Below are experts of layer 3 (counted from 0) of a mixture-of-experts language model. Rows are named router (the router's row for the expert), gate (a neuron's input weights, with its number), up (a neuron's input weights, with its number) and show model dimensions 0-223. Each number is 128 + 24 x the weight over its row's rms, rounded and kept within 0 to 255.
After each expert's rows: "gets" lists some tokens that make up at least twice as much of what it gets as of all text. This comes from a sample of Wikipedia text that the model never trained on. Tokens count by the router's weight.

# expert 126
router [146 144 127 118  89 126 151 155 129 174  75 169 106 149 114 136 121  99 110 115  79 123 164 147 136 120 146 122 121 144 175 133 165 171  99 133 117  87 115 123 169 128  94 142 127  98 117 149 125 163 121  85 138 116 165 180 128 142  93 138  99 148 149 155 129 128 146 164 115 105  88 125  74 159 112 165 131  82 106 131 140 135 181 131 139 102 133 107 113 138 141 159 116 167 128 169 144 128 162 151 110 186 165 119 120 109 147  86 120 104 113 127 101 123 106 139 112 137 111 149 147 132 138 174 131 108 113 132 115 100 133 137 147  78 127 160 117 137 133 116 154 128  91 161 115 135 121 140 113  95 114 146 114 100 106 116 141 150 146 134 113 142 110 184 131 167 145  70 121 140 109 108 123 111 133 147 146 153 121 130 116 145 143 105 118 122 110 122 103 113 137 114 133 172 169  96 176  90 130  93 103  83 139 129 135 160 147  96 129 135 114 152 145 132 125 136 129 135  94 143 161 164 144 172]
gate0 [160 119 175 110  87 130 127 133 160 129  95 139 107 117 123 138 115 157 134  99 125  90 157 115 141 129 137 133 145 133  96 132  94 140 137 175  88 166  85 130 173 100 125 146  88 122 149 127 101 136 136 117 104  98 137 133 126 159 139 135 146 113 102 118 155 122 133 113 190 125 140 139 135 100 103 146 113 141 163 144  82 139 143 118 128 120 145  47 146 105 167 128 117 149 114 160 118  98 132 174 112 187 150 116 122 101 142 119 146  77 161 137 116 134 135 124 118 135 145 124 121 110 134  85 106 142 165 153 142 141 141 105  89  81 125 179  78 101  98 112 133 108  97 127 133 155 106 115 136 133 102 133 108 182 126 120 146 146 124 116 105 138 100 121 156 153 170  89  89 124 147 129 116 131 148 120 140 165 162 114 156 132 147 121 143 129 141 101  85 135 157 142 101 135 147 160 144  79 162 110  96 122 116 158 144 153 132 113 140 143 152 148 187 103 109 117 136 155 102  94 126 142 152 127]
up0 [141 113  95 137 124  98 105 166 111 123 137 131 104 137 154 120 134 119 147 126 119 146 132 138 112  92 174  97 123 134 134 107 141  88 139 114  93 107 155 166 169 124 148 124 143 104 126 114 133 103 139 115 143 118 136 130 184 145  92 139 129 103 136 123 119 135 126 151 121 121 127 111  95 140 137 140  90 143 111 131 163 163 129 106 132 160 134 111 127 147 111 136  88 139 121  85 137 160 113 132 159  81 142 163 147 138  94  99 122 112 148  99 128 130 148 148 113 128 127 142 132 126 122 132 148 103 113  76 107  62 123 163 189 158 139 113 117 123 113 132  95 145 133 118 117 135 205 123  77 117 151 112 122  99 128  72 167  70 127 139 146 116  91 182  91 156 140 150 167 143 147 113 125 120 123 137 129 108  93 146 131 136 164 139 158 146 109 133 103 133 102 116 114 129 101 135 127 112 141 130 133 146 153 117 100 119 150 100 173 126  64 140 146 156 157 137 152 185 128  99 164 111  57 147]
gets: "0", "8", "2", "1", "9", "7"

# expert 109
router [174 121 113  79 129 129  99 133  76 181 107 142 150 143 123 118 121 170 155  98 100 108 148 151 109 114 136 113 106  94 111 126 124 130 110 148 140 113 110 117 140  98 126  93 133 138 143 157 113 152 121  84 127  76 146 117  99 124 116  95 142 107 169 119 131 122 167 141 123 153 123 133 102 116 187 122  78 108  90 124 122 104 153 141 130 143 119 154  85  80 140 174 133 156 114 124 166 136 151 118 119 139 135  95  87  98 128 114 122 158 122  99 122 120  86 133 115 146 101 134  79 127 130 144 129 137 104 143 102 147  55 124 145 120 155 127 145 128  89 129 124 102 118 118 136 137 129 108 141 106 171 118 103  72 112 134 136 123 125 157 134 141 136 136 144 150 145 103  74 129 121  91 117 113 143 158 110 119 156 115 106 152 130  82 148 106 168 139  71 154 147 107 138 124 132 124 196  98 157 134  66  90 135 125 119 122 156 108 150 135 151 131 133 174 135 137 129 111 100 123 163 133 137 139]
gate0 [104 107  91  97 152 112 125 131 118 128 131 125  79 154 107 148 146 105 126 139 120 168 189 158 108 137 166 126 133 100 135 165 101 119 135 120 133 131 143 134  98 106 164 104 134 140 135 115 129 125 151 140 134 114 156 106 129 123 127 109 104 136 119 121 104  85 154 107 136 151 121 133 151 130 133 165 101 154 124 129 125 152 122 140 145 173 110 150 121  99  83 134 131 105 157 136 121 152 105 162 161 109 173 127 117 114 106 133 119 159 130 139  83 136 143 104 148 149 166 135 136 118 113 118 136 141  84 105 146 161 123 122 131 101 157 116 101 124 105 137 108 120 109 147 113 179  65 138 137 128 118 195 129 127 124 123 117 143 100 115 120 133  87 105 148 136 134 142  69 126 136 115 167 129 152 140 172 131 177 117 116 107  91 105 139 106 140 205 138 160 118 112 125 129 107 190 139 119 113 193 109  96 130 121 120 157 142  72 131 134 140 113  74 105 144  84 134 148 166 183 126 156 145 128]
up0 [132 121 125 113 143 137 124 168 132 177 168 137 174 152 161 113  77 115 112 128 123 126 127 152 164 100  44  93 130 110 124 109  98 138 119 141 110 150 140 113 154 131 167 113 133 137 129 148  97 122 144  88 138 121 158 121 122 105  85 144 185 122 106 106  64 102 120 164 112 133 111 138 144 106 105 130 116 152 135 107 138 102 116 129 111 132 183 151 136 124 171 124 130  91 172 114 122 134 123 130 145 109 192 131 118 180 126 133 119 144 141 129 107 137  73 132  97 140 101 137 131 140 162 102 113 138  87 120 119 136 116  99 139 111 133 138 116 129  99 108 148 116 139 113 112 128 138 154 173 139 110 135 122  83 145  99  80 152 162 156 131 117 125 105 147 140 149 159 101 145  88 153 139  97 182 150 138 114 113 117 134 111 177 118  84  89 132 176 124 136 150 129 141 157 171 140  99 132 129 175 145 106 106 127 120 134 115 119 113 152 173 112 129 127 156 119 115  94 127 164 114 142 116 122]
gets: "\n", "==", " ==", "===", " ===", "===="

# expert 22
router [181 162  88 151 155 111 134 120 176 172 103 162 142 134  99 150 145 151 127 139 104  87 119 110 112 118 133 112 122 155 118 107 100 147  92 152 106 113 172 113 153 135 102 144 132  91 147 133 180 120 122 116 131 129 133 144  74 130 111 109 146  94 137 157 122 158 104 164 130 129  94 129  96 119 141 114 152 144  96 131 122 124 141 130 128  81 119 106 133 100 117  98 136 153 123 191 158  91 188 157 143 149 134 106 131 116 149 122 132 119 111  71 116 108 128 135 103 113 137 108 132 132 132 145 161 122 121 133 135 127  81 120 146 117 122  91 130 117 103 136 159 137  99 164 152 144 103 127 186 142 132 105 123 138 101 145 136 134 119 148 107 118 174 126 145 152 106  78  77 149  95 105 106 168 145 156 129 123 159 107  98 113  86 107 154 133 149 112  75 129 145  92 155 122 160 177 137 103 130 140 129 103 138 131 111 147 144 105 138 136 135 185 161 125 171 174 125 139 103 135 115 150 110 113]
gate0 [138 117 144 128 119 117 140  98 182 134 129 137 126 150 165 125 153  48 141  96 158 122 150 144 142 148 130 148 103 112  65 144 109  99 131 165 120 130 125 118 134 135 121 120 198 150 157 106 130 106 130 158  89 104 116  37 147 127 108 147 107 135 139 145 100 129 131 164 141 122 129 108 118 133 160 136 136 124 115 142 110 153 166 137 148 159 112 147 108 119 120 107 141 138 102 191 137 162 138 135 108  72 104 121 143 134 146 139 151 114 125  99 138 128 113 145 113 145 164 120 125 111 144 119 173 120 119 181 158 115 108  70 123 144  75  90 103  98 111 129 112 146 133 125  85 128  98 185 172 102 152 151 145 115 128 156 132 108 119 131 104 129 143 131 126 133 132 134 138 147 117 178 117 107 110 102 160 126 170 155 131 144 122 115 175 141 112  84 132 131 153 121 140 124 124 154 127  92 110 149 163 122  91 157 135  92 124 134 118 104 123 149 125 136 102 141  96 125 145  96 114 155 132  95]
up0 [100 132 112 109 129 125 142 138 144  90 139 154 158 100 166 136 117  99 125 102 110 152 158 138 120 165 129 103 108  65  83 131 151 115 124 180 122 106 127 140 167 110 147 134 111 113 143 133 124 122 114  83 135 137 122  88 145  99 139 136 151 124 113 138 113 122 128 133 134 130 121 133 175 114 154 129 149 120 135 101 107 134  98 175 136 144 143  99 166 155 121  84 139 184 141 139  79 158 143 154 136 137 137 129 130 158 150 140 102 128 104  94 151 137 123 150  85 190 102 115 125 116 131 144 200 133 148 123 123 127 179 137 121 103 119 110 140 101 124 128 147 129 110 130 126  98 116 108 160  96 133 120 149 179 155 166 161 120 107 128 141 177 115  99 159 113 151 138 106 152 135 135 135  97  93 127 102 148 159  67 179 142 100 141 139 108 178 167 132 134 128 123 112 133 141 151  85 116 132 166 111 121 136 118 116 154 122 138 191 124 165 143 172 131  90 144 129 126 141  99  95 121 100 144]
gets: " ", " In", "In", "in", "z", " in"

# expert 8
router [174 105 119 160 137 133  99 150 112 167  97 138 126  79  81 127 169 133 149 122 128 105 125 136 141 125 154  85 135 124 140 136 135  92  90 150 130 143 106 138 146 112 136 138 107 185 114 107  95 131  90  78 113  72 144 132 140 118 121 138  89 139 149 146 132 125 147 144 103 118 111 127 106 125 144 134 139 109 111 142 138 140 140 116 138 140 148 151  85 111 109 116  63 113 122 147 112 147 138 155 110 143 122  89 107 121 145 129 106  95 103 115 128 143 105 135 117 193 125 120 146 136 141 162 125 118  74 129  99  83 111 121  93 143 104  84 128 119 112 142 115 136 102 148 119 109 139 167 136 135 106  95 127 108 149  92 141 168  93 134 106 131 149 150 160 145 128 134  97 126 134 102  75 184 145 114 159 131 140 156 149 131 131 102 106 116 115  96 125 156 120 121 102 114  98 185 151 111 152 116  81 120 134 140  93 157 142 127  88 142 147 154 166  81 163 135  98 127 132 156 133 182  86 152]
gate0 [139 123 165 127 157 132 137 157  83 167 136 145 138 139  98 146 100 154 177  95 149  75 120 155 142 155 154  89 134 119 133 102 110 141 133 125 159 148 112 154 151 132  93 137 117 124 156 156 105 104 120  99 120 115  79 134 123 168  47 140 132 108 123 109 113 130 114 131 157 156  72 166 105 168 154  98 109 151 114 146 108 123 116 120 125 162 159 164 154 181 143 113 144 154 127 152 111 139 121 167 109 137 131  88 136 100 149 150 132 106 119 103 135 138 154 116 124 111 128 124 101 112 119 117  69 122 160 121 125 112 135 167  86 127 152  79 143 112  97 103  65  88 146 121 128 121 167 138 119 131 112 108  94 150 137 107 137 154 188 117 139 118 149 110 137 110  75 116 140 142 105 146 133 139 138 154 137 118  99 143 124 133 138 126 129 129 118 177 143 134 140 110 113 102 143 145 147 129 131 135 139 158 154  87 112 143  95 113  74 142 120  86 141 113 159 113 127 130  87 119 141 103 158 104]
up0 [150 167 105 153 137 111  93 132  78  87 122 170 126 139 121 103  79 104 123 154  72  95 162 168 130 135  87 112 108 101 131  92 130 137 141 113 145 147 130  92 136 162 149 143 101 185 101 112 129 132 110 105 137  97 158  79 116 103 100 133 118 138 119 150 148 137 135 135 131 176 116  87  96 157 103 147 174 121 129 132 150  87 125 111 117 122 140 159 139 132 118 100  95 122 168 160 152 129 120 153 110 135 134 125 130 124 153  98 122  89 110 163 133 130 100 154 101 163 142 147 112  99 159 132 152 131 137 106 122 108 111 159 139 100 127 132  76 137 114 130  86 122 104 135 149 113 125 117 149 125  60 102 145 154 149 110 129 135 125 134 151 107 185 135 149 150 110 108 114 115  98 106 101 142 139 122 144 129  90 167 115 173 118 136 135 148  76 128 119 178 145 134  83 117 129 103 119 159 156 131 157 109 131 104 163 145 121 129 122 115  70  91 115 115 152 101 119 122 110 124 148 160 145 145]
gets: " |", ";", " =", ":", "===", " ==="

# expert 75
router [141 143  86 149 111 127 172 155 171 125  36 139 127 120 105 121 122 120 116  87 133  81 122 141 133 144 128 130 132 135 152 158 108 121 116 137 105 128 136  92 158 135 111 127 143  97 115 107 107 140 117 136  59 100 111 126  83 126  85 117 120 119 129 152 139 105 124 147 143 136 122 126 129 172 131 125 104 130 128 125 107 123 140 141 110 102 164 115 130 111 117 116 129 151 109 148 147  85 153 131 150 123 135 137 115 134 156  96 136  86 151  93  96  85  90 164 100 130 129 127 125 128 160 127 156 115 112 144  84 137 107 134 122 133 146  68 100 116  87 123 129 132  89 138 150 115 142 108 146 125 151 116  87 104 108  91 131 117  91 121 142 139 172  98 139 142 161  87  89 162 102 131 100 136 175 171 144 149 154 130  96 118 107 107 145 168 143 126 102 156 114 100 157 190 107 133 128  97 140  73 119 108 143 127 100 125 184 132 131 140 154 127 167 110 155 118 149 111 131  94 148 161 106 125]
gate0 [105 128  79 108 137 117 172 113 150 116 133 115 133  86 122  66  82 113 103  99 141 155 121 151 166  91 138 165  99 121 164 131  36  78 111 164 100 156 131 126 127 135 111 114 134 106 146 169  91 123 115 136  73 150 113 127 112 122 118 123 131 113 148  82 119 159 122 166 149 122 123 169 120  99 159 134 140 148 126 148 135 156 138 114 115  96 157 155 128 103 145 158 117 171 122 138 150 155 103 116 123 109 151 166 101 145 150 131 112  83 110 115 131 170 118 123 117 189 103 168 132 110 129 120 113 127  88 134 142 131 128 117 156 115 139 156  78 149 112 108 122 134 137 137 139  98 115 123 136  98 135 194 110 152 129 108 119 116 137 137  70 158 121 103 120 108 115 127 136 120 136 101 116 133 125  96 160 130 135 140 122 130 142 129 152  96 149 113 101 125 103 100 121  85 117 106 143 137 154 116 129 120 125 105  99 121 157 133 144 138 149 136 128 133 115 109 101  73 145 150 155 161  95 177]
up0 [ 81 139 136 131  98 116 146  97 122  90 145 132 117 128 159 159 112 128 139 156 125 133 140 150  94 104 151 127 147  87 125  72  57 119 121 114  66 130 131  98 164 100 101 150 113 140 152 121 124 115 135 111 138 138  95 141  82 128 129 122 133 186 162 164 120 151 175 127 122 119 106 163 134 129 185 114 116 118 115 168 128 139 119 101 124 128 148  82 143 143 107 114  89 118 152 150 116  99 136 126  91 151 150 160  83  97 161  83 128 126 137 127 145  78 123 137 149 127 122 144 154 158 131 142 124 125 120 112 129 118 131 118 122 149 114 109 116 121 139 150 126 166 154 146 135 122 169 103 160 112 162 140 128 135  64 113 137 141 142 156 154  91  91 123 120 104 170 184  97 106 159 114 117 120 106 140  81 132 126 147 109 115 138 123 131 108 115 138 152 149 124 162 153 114 118 143  95  68 107 120 114  94 138 123 111 149 174 107  98 148 130 136 148 101  93 102 142  87 112 123 130 124 164 114]
gets: " ", "ch", "p", "c", " pre", "uc"

# expert 83
router [131 152 120 140 114 127 115 146 131 138 112  97 164 150  83 107 135 127 115 153 136 140 118 152 158 167 130 144 144 174 124 141 146 184 141 142 113 134 129  99 150 128 135 103 164 154 110 110 130 140 139 108 135  83  96 125 104 117 115 104 119  84 132 139 151 101 147 181 118 122  76 143 125 166 149 116 143 118 170 125 109 110 146 167 109 109 143 110 153 116  99 129 135 135 158 137 160 122 165 167 169 130 169 112  74 141 125 142 122 131 128  91 102 102  59 135 135 175  94  82 101 136 111 118 149 124 101 151 149 120 142 136 104  73 138  97 151 115 155 155 151 106 114 148 130 108 142 144 153 147 153 118 118 128  94 144 120 142 132 108 129 152 143 105 141 177 114  97 126 156 134  74 107 138  90  95 115 153 164 126 150 142 134 115 148 133 116 120  76 143 161 115 146 174 151 134 151 117 160 128 116 129 134  69 136 132 129 122 130 102  93 119 134 125 119 116 136 157  76 169 188 139 108 148]
gate0 [140 178 121 120 136 126 156 114 112 118 158 112 101 129 150 151 153 160 173 104 129 168 130  88 112 120 134 169 131 142 137 135 160 146  73 131 112 162 131 144 124 112 159 121 150 151  86 135 130  81 137 115 119  73 123  79 127 144 146  78 116 116 187 158 167  85 138 132 125 152 125  96  99 136 126 165 132 170 106 105 149 127 126 140 163 159 124 157 132 123 122 127 143 114 126 115 112  89 134 129 196 134 141 103 127 102 100 125 158 133  86  88 116 123 163 128 122 105  99 135 114 116 122 129 145 148  66 183 147 138 120 172  57 148 134 136 144 107 128 114 146 107 138 128 158 102  95 161 115 131  95 149 113 133 119 109 121 164 161 147 143 144 124 144 107 146 125 104 110 130 154 119 116 125 117 142 138 127 150 116 116 133 112 138 145 139 127  82 129 117 131 134  88 147 155 117 115  94 126  90 125 102 160 123 112 124 154 163 129 132 145 146 111 169  95 134 175 139 100 150 133 170  75 114]
up0 [ 91 130 157 143 139 149 161  47 135 105 121 126 164 132 106 148  74 136 124 132 159 118 109 143 129 130 103 121 114 143 122 112 111 126 150 149 180 154 130 123 123 120 177 132 108 152 112  82 149 131 105 134 166 138 128  86 118 167 119 100 115 125 126 177 116 140 118  91 166 150  89 108 107  86 109 168 123 147 120 135  57 168 116 110  54  79 129 109  98 103 134 129 134 121 133 114  97 115 183 137 110 151 144 132 146 146 121 164 101  90 149 119 144 139 144 121 107 104 137 129 124 110 126 144 123 112  95 143 140  95 122 118 130 163 115 103 131 138  77 140 131 120 136 126  97 144 103  94 114 119  94  95 137 130 100 130 114 148 154  96 147 142 107 161 102 104  66 132 130 113  97 122 124 108  95 124 112 150 131 138 164  87 141 111 132  69 137 128 123 146 114 132 133 121 157 124 104 135 102 154 136  97 102 134 103  98 110  80 164 128 138 163 143 129 137 145 139 144 141 106 115 119 161 138]
gets: " |", ";", "on", "---|---|---|---|", ");", "pon"

# expert 0
router [150 141 131 176 162 132 122 173 120 145 121 144 146 138  95 116 170 138  77 121 117 107 124 157 153 157 145 121 141 185 126 134 152 159 134 138  99 147 103 112 152 120 102 123 130 118 132 104 129 129 114 105 131  75 128 126 101 152 114 113 142  99 165 149 130 135 140 153 120 104 148 172 131 124 117 147 123 138 169 139 134 156 142 129 146 160 160 155 104 156 110 119 127 137 116 149 139 127 136 138 147 151 107 104 103 112 132 130 140  99 156  92 156 150  58 143  76 172 140 110 147 114 120 157 139  81 127 182 159 118  85 104  84  87 170 100 133 134 108 135 186 133 135 130 131 150 144 148 141 103 137  96 158 125 116 113 145 105 128 136 110 149 154 142 104 164 151 102 103 148 123 111  83 148 141 148 103 164 134 116 128 119 119 104 148 103 132 159  69 131 170 138 180 100 166 154 160 107 150 133  95 111 150 112 143 136 119 135 123 163 135 130 119 162 143 126 116 150  86 122 180 166 100 140]
gate0 [130  99 135 152 133  97 181 134 121 133 127 122 120 146 137  90 132 129 127 109 122 116 133 137 144 110 123 177  94 103 150 161 119 141 134 142 109 122 140 119 103 161 111 111 160 161 145 118  90 104 139 107 132  73 147 121 147 123  96 162 167  83 152 137  67 115 145 162 123 120 132  94 131 141 112 110 102 111 137 122  97 119 120 133 146 146  96 132 117 144 121 113 139 123 182 140 131  97 103 117 165 172 101 196 123 140 117 125 115 190 174  76 104 123 118 126 136 146 119 144 141 114 100 121 127 125 140  76 141  82 139 169 113 150 103 133 130 115 124  95 157 113 114 129 135 117 123 192 127 127 135 149 164 115 126 150 138 117 161 142 150 136 128  86 130 114 150 130 129 167 121 161 116 121  61 149  93 142 149 125 196 123 127 133 166 142 116 130 173 114 124 142 148 139 170 121 139 109 147 147 122 109 147 163 127 152 126 157 152 132  93 106 136 102 147 190  99 113 146 135 135 168 155 138]
up0 [159 109 106 142 147 130 130 144 108 134 137 117 136 137 145 106 109 135 129 135  85 140 167 167 142 139 139 113 160 149 149 121  93 112  85 142 122 146 121 122 149 121 155 107 130 140 143 163 160 100 112 148 103 120 142 104 122 124 124  77 125 167 109  78  64 101 111 137 162 125 133 114 116 142 163 123 147 179 153  96 108 119 139 123 133 167 118 122 135 118 104 156 162 120 161 150 125 168  96 117 143 156 130 128 112  88 151 106 110 148 131 137 132 129 145  88 111 117 123 126 114 149 147 105  93 110 111 119 119 121 147 150  84 163  99 120 128 117 139  97 121 142 133 117 138  96 115 141 111 125 168 117 116 144  86 147 142 157  92 154 144 128 125  74 134 101 158  93 116 113 150 143 144 120 129 141 111 150 150 113 108 144  98 129 133 144 143 148 127 118 187 120 132 139  69 157 163 167 128 153 156 148  85 118  80 132 111 131 125 166 139 153  99  55 185 135 108 133 155 123 187 156  79  90]
gets: " |", ";", "il", "ke", "ja", "%"

# expert 158
router [164 137  89 105 113 171 140 148 140 132 139 147 111 118 136 129 155  91 136 157  80 147 141 132 126 123 152  77 117 146 132 106  93 139  87 153  90  93 128 113 144 141 125 112  93 112 108  99 103 118 107 149 145 140 130 157 136 134  92  98 123 113 130 103 145 105 117 165  65 124 119 171 121 114  99 131 112 112 140 145 123 131 182 109 134 129  91 111 113 120 126 132 105 140 115 137 143 116 152 116 182 107 143 121  85 122 174 125 160 126 156 104 106 153 139 138  85 156 128 118 106 122 128 118 105  90 109 126 126  85 148 132 126  91 174 117 130 126 126 125 115  96 118 164 144 150 105 131 164 134 102  79  90 106  83 108 126 160 132  85 149 131 129 127 155 146 154 124 112  87 159 116 124 166  99 159 139 145 117 159 116 165 151 121 124 134 156 120 140 145 139 107 148 146 149 158 140 114 108 147 114 110 188 100  97 133 171  85 127 138 147  86 190  84 109 164 103 143 149 154 119 123 160 140]
gate0 [107 128 163 104 112 124 168 133 116 108 150 164 130 155 164 121  98 139 110 103 101 117 168 128  82 110 150 116 130 140 160 128  85 115 114 124  89 148 128  89 118 150  94  93  58 178 103 139 185 101 117 122 105 119 136 116 155 126 136 139 106 118 142 130 135 122 140 143 145 136 123 130 121 151 116 169 147 107 135  55 142 106 147 134 127 154 152 148 117 133 107 152 109 185 111 121 137 122 119 103 150 142 149 101 146 131 102 155 125 105 117 136 121 143 115 135 123 150 162 128 159 131 116 118 105 109 115 125 147 114 117 170  83 129 143  99  95 121 141 139 137  96 107 147 113 145 154  98 126 133 116 133 119 146 113 114 139 109 115 126 128 150 113 114 116 159 134 102 127  94 122 164 167 125 136 161 137  91 145 133 171 124 127 100  77  71 107  90 146 141 136 144 137 107 179 110 171 121 143 116 155 109 129 163 191 124 181 108 168 146 131 169 170 123 161 187 148 155 135 134 149  96 145 124]
up0 [173 142 115 133  92 149 148 119 179 118  98 122 132  95 118 136 112  81 141 139 121 150 129 147 153 143 163 148 125 100 116  99 161 155 123 154 114 142 130 150 155 128  85 118 135 121 116 123 170 122 127 148 141 142 111 171 131 137 132  96  91 129 132 148 154 136 151  90 103 145 126 171 146 106 155 124 143 101 158 128 123 127 197 177 113 169 119 141 171 120 149  81 128 117 124 203 104 131 109 114 119 136 149  92 140 117 127 132  98 181 152 149  89 151  81 138 154 127  85 151 150 100 116 135 136 123 132 181 121 119 145 117 130 117 158 110 132 151  95 117  90 125 172 133 179 102 118 123 159 136 120 109 100 113 100 116  96 113 105 110 156 126 104  89 135 105  90 104 135 121 163 122 146 123 111 123 173 166 141 134 116 127 131 154 138 134 140 143  90 103  91  99 135 141 132 109 158 104  87 131 131 155 137 124 125 151 116 139 136 115 125 100 104  81 134  81 116 139 142 143 181  98 152 110]
gets: "is", "um", "ub", "9", " New", " dis"

# expert 186
router [118 147 120 120 122 144 110 170 162 134 105 131 149 113 105 105 132 129 142 129  77  66 121  88 121 154 130 120 107 153 122 136 149 162 113 150 143 107 122 133 119 171 129 130 136 109 121 137 121 143 117 114 155 101 128 141 116 175  87 128 152 111 148 143 113 120 138 138 119 125  97 134 142 144 107 116 131 123 125 105 126 132 150 137 130 145 157 124 124 126 138 177 122 171 120 106 148 155 124 120 126 118 129  99 105 129 140 116 144 122 135 105 125 162 114 154 111 131  97 122 135 140  84 149 127 117  72 204 105 129 141 134 128 141 135 151 116  83 109 131 142 124  93 121 157 138 133 145 233 146 178  58 111 138  98 111 150 125  26 143  81 141 134 126 124 140 127 126  84  96 153  92 138 105 138 139  83 141 148 159  92 101 134 102 111 113 128 142 137 182 159  77 139 136 135 167 123  91 132 142 124 113 156 127 120 123 138 121 169 141 128 123 155 142 159 133 126 123 142 143 117 156 123 157]
gate0 [131 160 130 133  88  97 120 142 105  72  78 143 108 114 120 133 142 135 126 126 131  82 124 134 134 134 123  73 138 165 115  94 121 101 122 154 125 113 114 120 154 167 137 127 125 141 137 158  84 109  86 139 137  89 123 120 130 134 118 168 144 106 151 144 152 135 142 120  97 139 103 160 186  89 140 109 179 115 115  75 102  91 115 135 124 132 104 108 122 169 149 135 133 139 127 110 143  91 188 158 123  90 137 118 132 136 101  90 133 182  83 129 165 118 106 116 158 127  61 130 105 154 147 137 145 110 135 112 132 112 122 117 106  90 122 158 156 121 133 100 128 121 149 134 112 119 124  71 142 103  98 115 106 148 127 121 166  98 151 123 113 127 117 156 165  99 146 110 100 107 124 116 155 156 126 158 129 120 171 144 109 125 123 162 152 158 149 110 125 167 149 122  87 164 121 133 111 125 130  92  97 121 171  78 150 112 111 127 183 140  88 137 137 147 152 112 115 120 106 140 130 103 120 144]
up0 [109 115 127 146 143 137 125 142 125 130 138 132 142 137 127  91 139 147 145 120 120 172 152 120 131 125 107 162 111 108 144 101 154 106 160 116 108  90  91 136 118 129 145 144 122 105 138 115 124 120 161 194 138 130  95  75 151 128 120 123 115  86 112  90 157 119 105 126 157 128  93  97 123 144 107 120 119  89 122 218 157 151 132  89 122 107 110 130  92 120 148 115 126 133 127 125 159  89 119 148 105 132 133 161 164 121 149 115 153 116 115 113 144 159 155  95  70 150 136  99 161  97  94 114 163 109 149 124 157 158 109 105 106 157  87 103 127 140 165 157 128 120 103 115 153 156 110 122 113 148 149 109 130  91 106  74 131 118 142 150 118 116 183 122 144 113  77 141 147 153 119 140 116 145 121 149 162  96 141 102 103 147 131 111 155 123 139 126 109 108 152  94 164 141 194 114  87 125 151  99 135 135 131 118 156 131 116 109  63 136 104 129 154 119 143 161  86 110 138 122 115 117 116  85]
gets: "s", " its", "S", " His", "His", " singles"

# expert 87
router [138 150  86 101  68 152 161 141 165 197 128 135 121 143  89 116 134 139 154 129 133 108 155 131 116 160 142  84 105 121 124  95 142 142 112 143 122 133 118 111 117 113 125 100 101 150 118  95 130 117 115 110  97 117 130  89 133 148 106  97 130 127 113 156 165  96 111 152 111 138  91 151 119 135 149 119 136 107 131 109 158 100 161 162 187  95 152 149 129  72 103 120 105 127 162 142 123 111 132 145 142 113 154 117  94 120 153 138 126  84 130 129 136 126 104 141 128 147 118 109 122 146 121 136 195 124 100 156 119  88 115 124 147  58 124 116 117 133  82 110 130 103 135 113 108 129 168 103 128 114 163  82 150  70 102 106 161 150 107 126  97 125 126 128 127 151 142 101  95 136 115 133 104 121 144 151  94  97 136 154 106 126 130  97 117  90 148 103 123 131 144  88 186 141 149 114 156 107 166 123 105 100  98 107 116 121 139 112 182 138 134 153 130 117 152 126 104 158  69 120 131 133 127 106]
gate1 [161 154 109 116 134 127 141 156 131 130 160 150 132 116  95 201 113 153 136 173 125 148 124 112 173 160 149 132 120 103 109  81 116 119 111 105 117 141  97 122 137  91 143 117 125 131 141  93 129 125 108  82 113 122 150  95 118 128 153 136  54 163 113 143 121 117 123  70  65 136 104 150 126 143 171 128 128 100 166 145 103 175 161 145 142 131 166 108 100 118 104 142 156 101 129 120 118 136 120 133 105 120 151 100 112 135  97 121  94 102 120 142  99 120 166 131 132 142  87 107 109 132 135 142 131 144 133 130 136 121 139 132 140 122 111  91  89 128 112  95 143 117 126 109 152 145 164 161 122  96 168 159 205 111 112 126 138 132 126 115 111 138  94 143 148 139 131 106 111 130 103 104  96 141 176 154 132 163 105 123 142  67  85 135 138  86 135 107 102 118 175 132 104 141  98  98  94 142 136 130 102 128 166 128 142 108 129 136 123  93 147 150 154 102 125  90 129 102 117 104 135 136  94 150]
up1 [102  86 133 128 161 127 138 146 145 116 138 147 148 141 123 133 170 134 117 121 163 110 105 147 129 150  85 125 109 126 180 116 154 154 150 112 168 179 140 121  93 136 114 113 121 104  84 109 123 128 129 118 168 120 165 122 141 183 154 126 124 117 136 115 101 143 128 159 142 122 150 144 128 125 117 128 147 156  59 118 147 138 154 152 126 130 135 146 172 128  87 133 164 141 158  97 162 134 135 118 129 120  98 109 114 133 121 121 147 123 122 123  89  98  87 157 143 130 118  94 150  89 115 145 122 118 128 114 141  86 102 136 154 130  88 149 101 149 142 120 150  79 190 118  64 104 110 149  93 152 159 143 157 133 124 117  94 111 125 106 159 133 133 136 120 138 126  93 160 152 145 119 120  86  57 124 147  95 135 116 149 156 142 109  84 112 127 145 147 161 105 111 153 110 137 137 131 175 203 142 113 115 139 107 123 150  99 101 104 131 112 162  79 113  87 110 135 125 152 147 113 118 130 124]
gets: " ", "tor", "ator", "tors", "lar", "lain"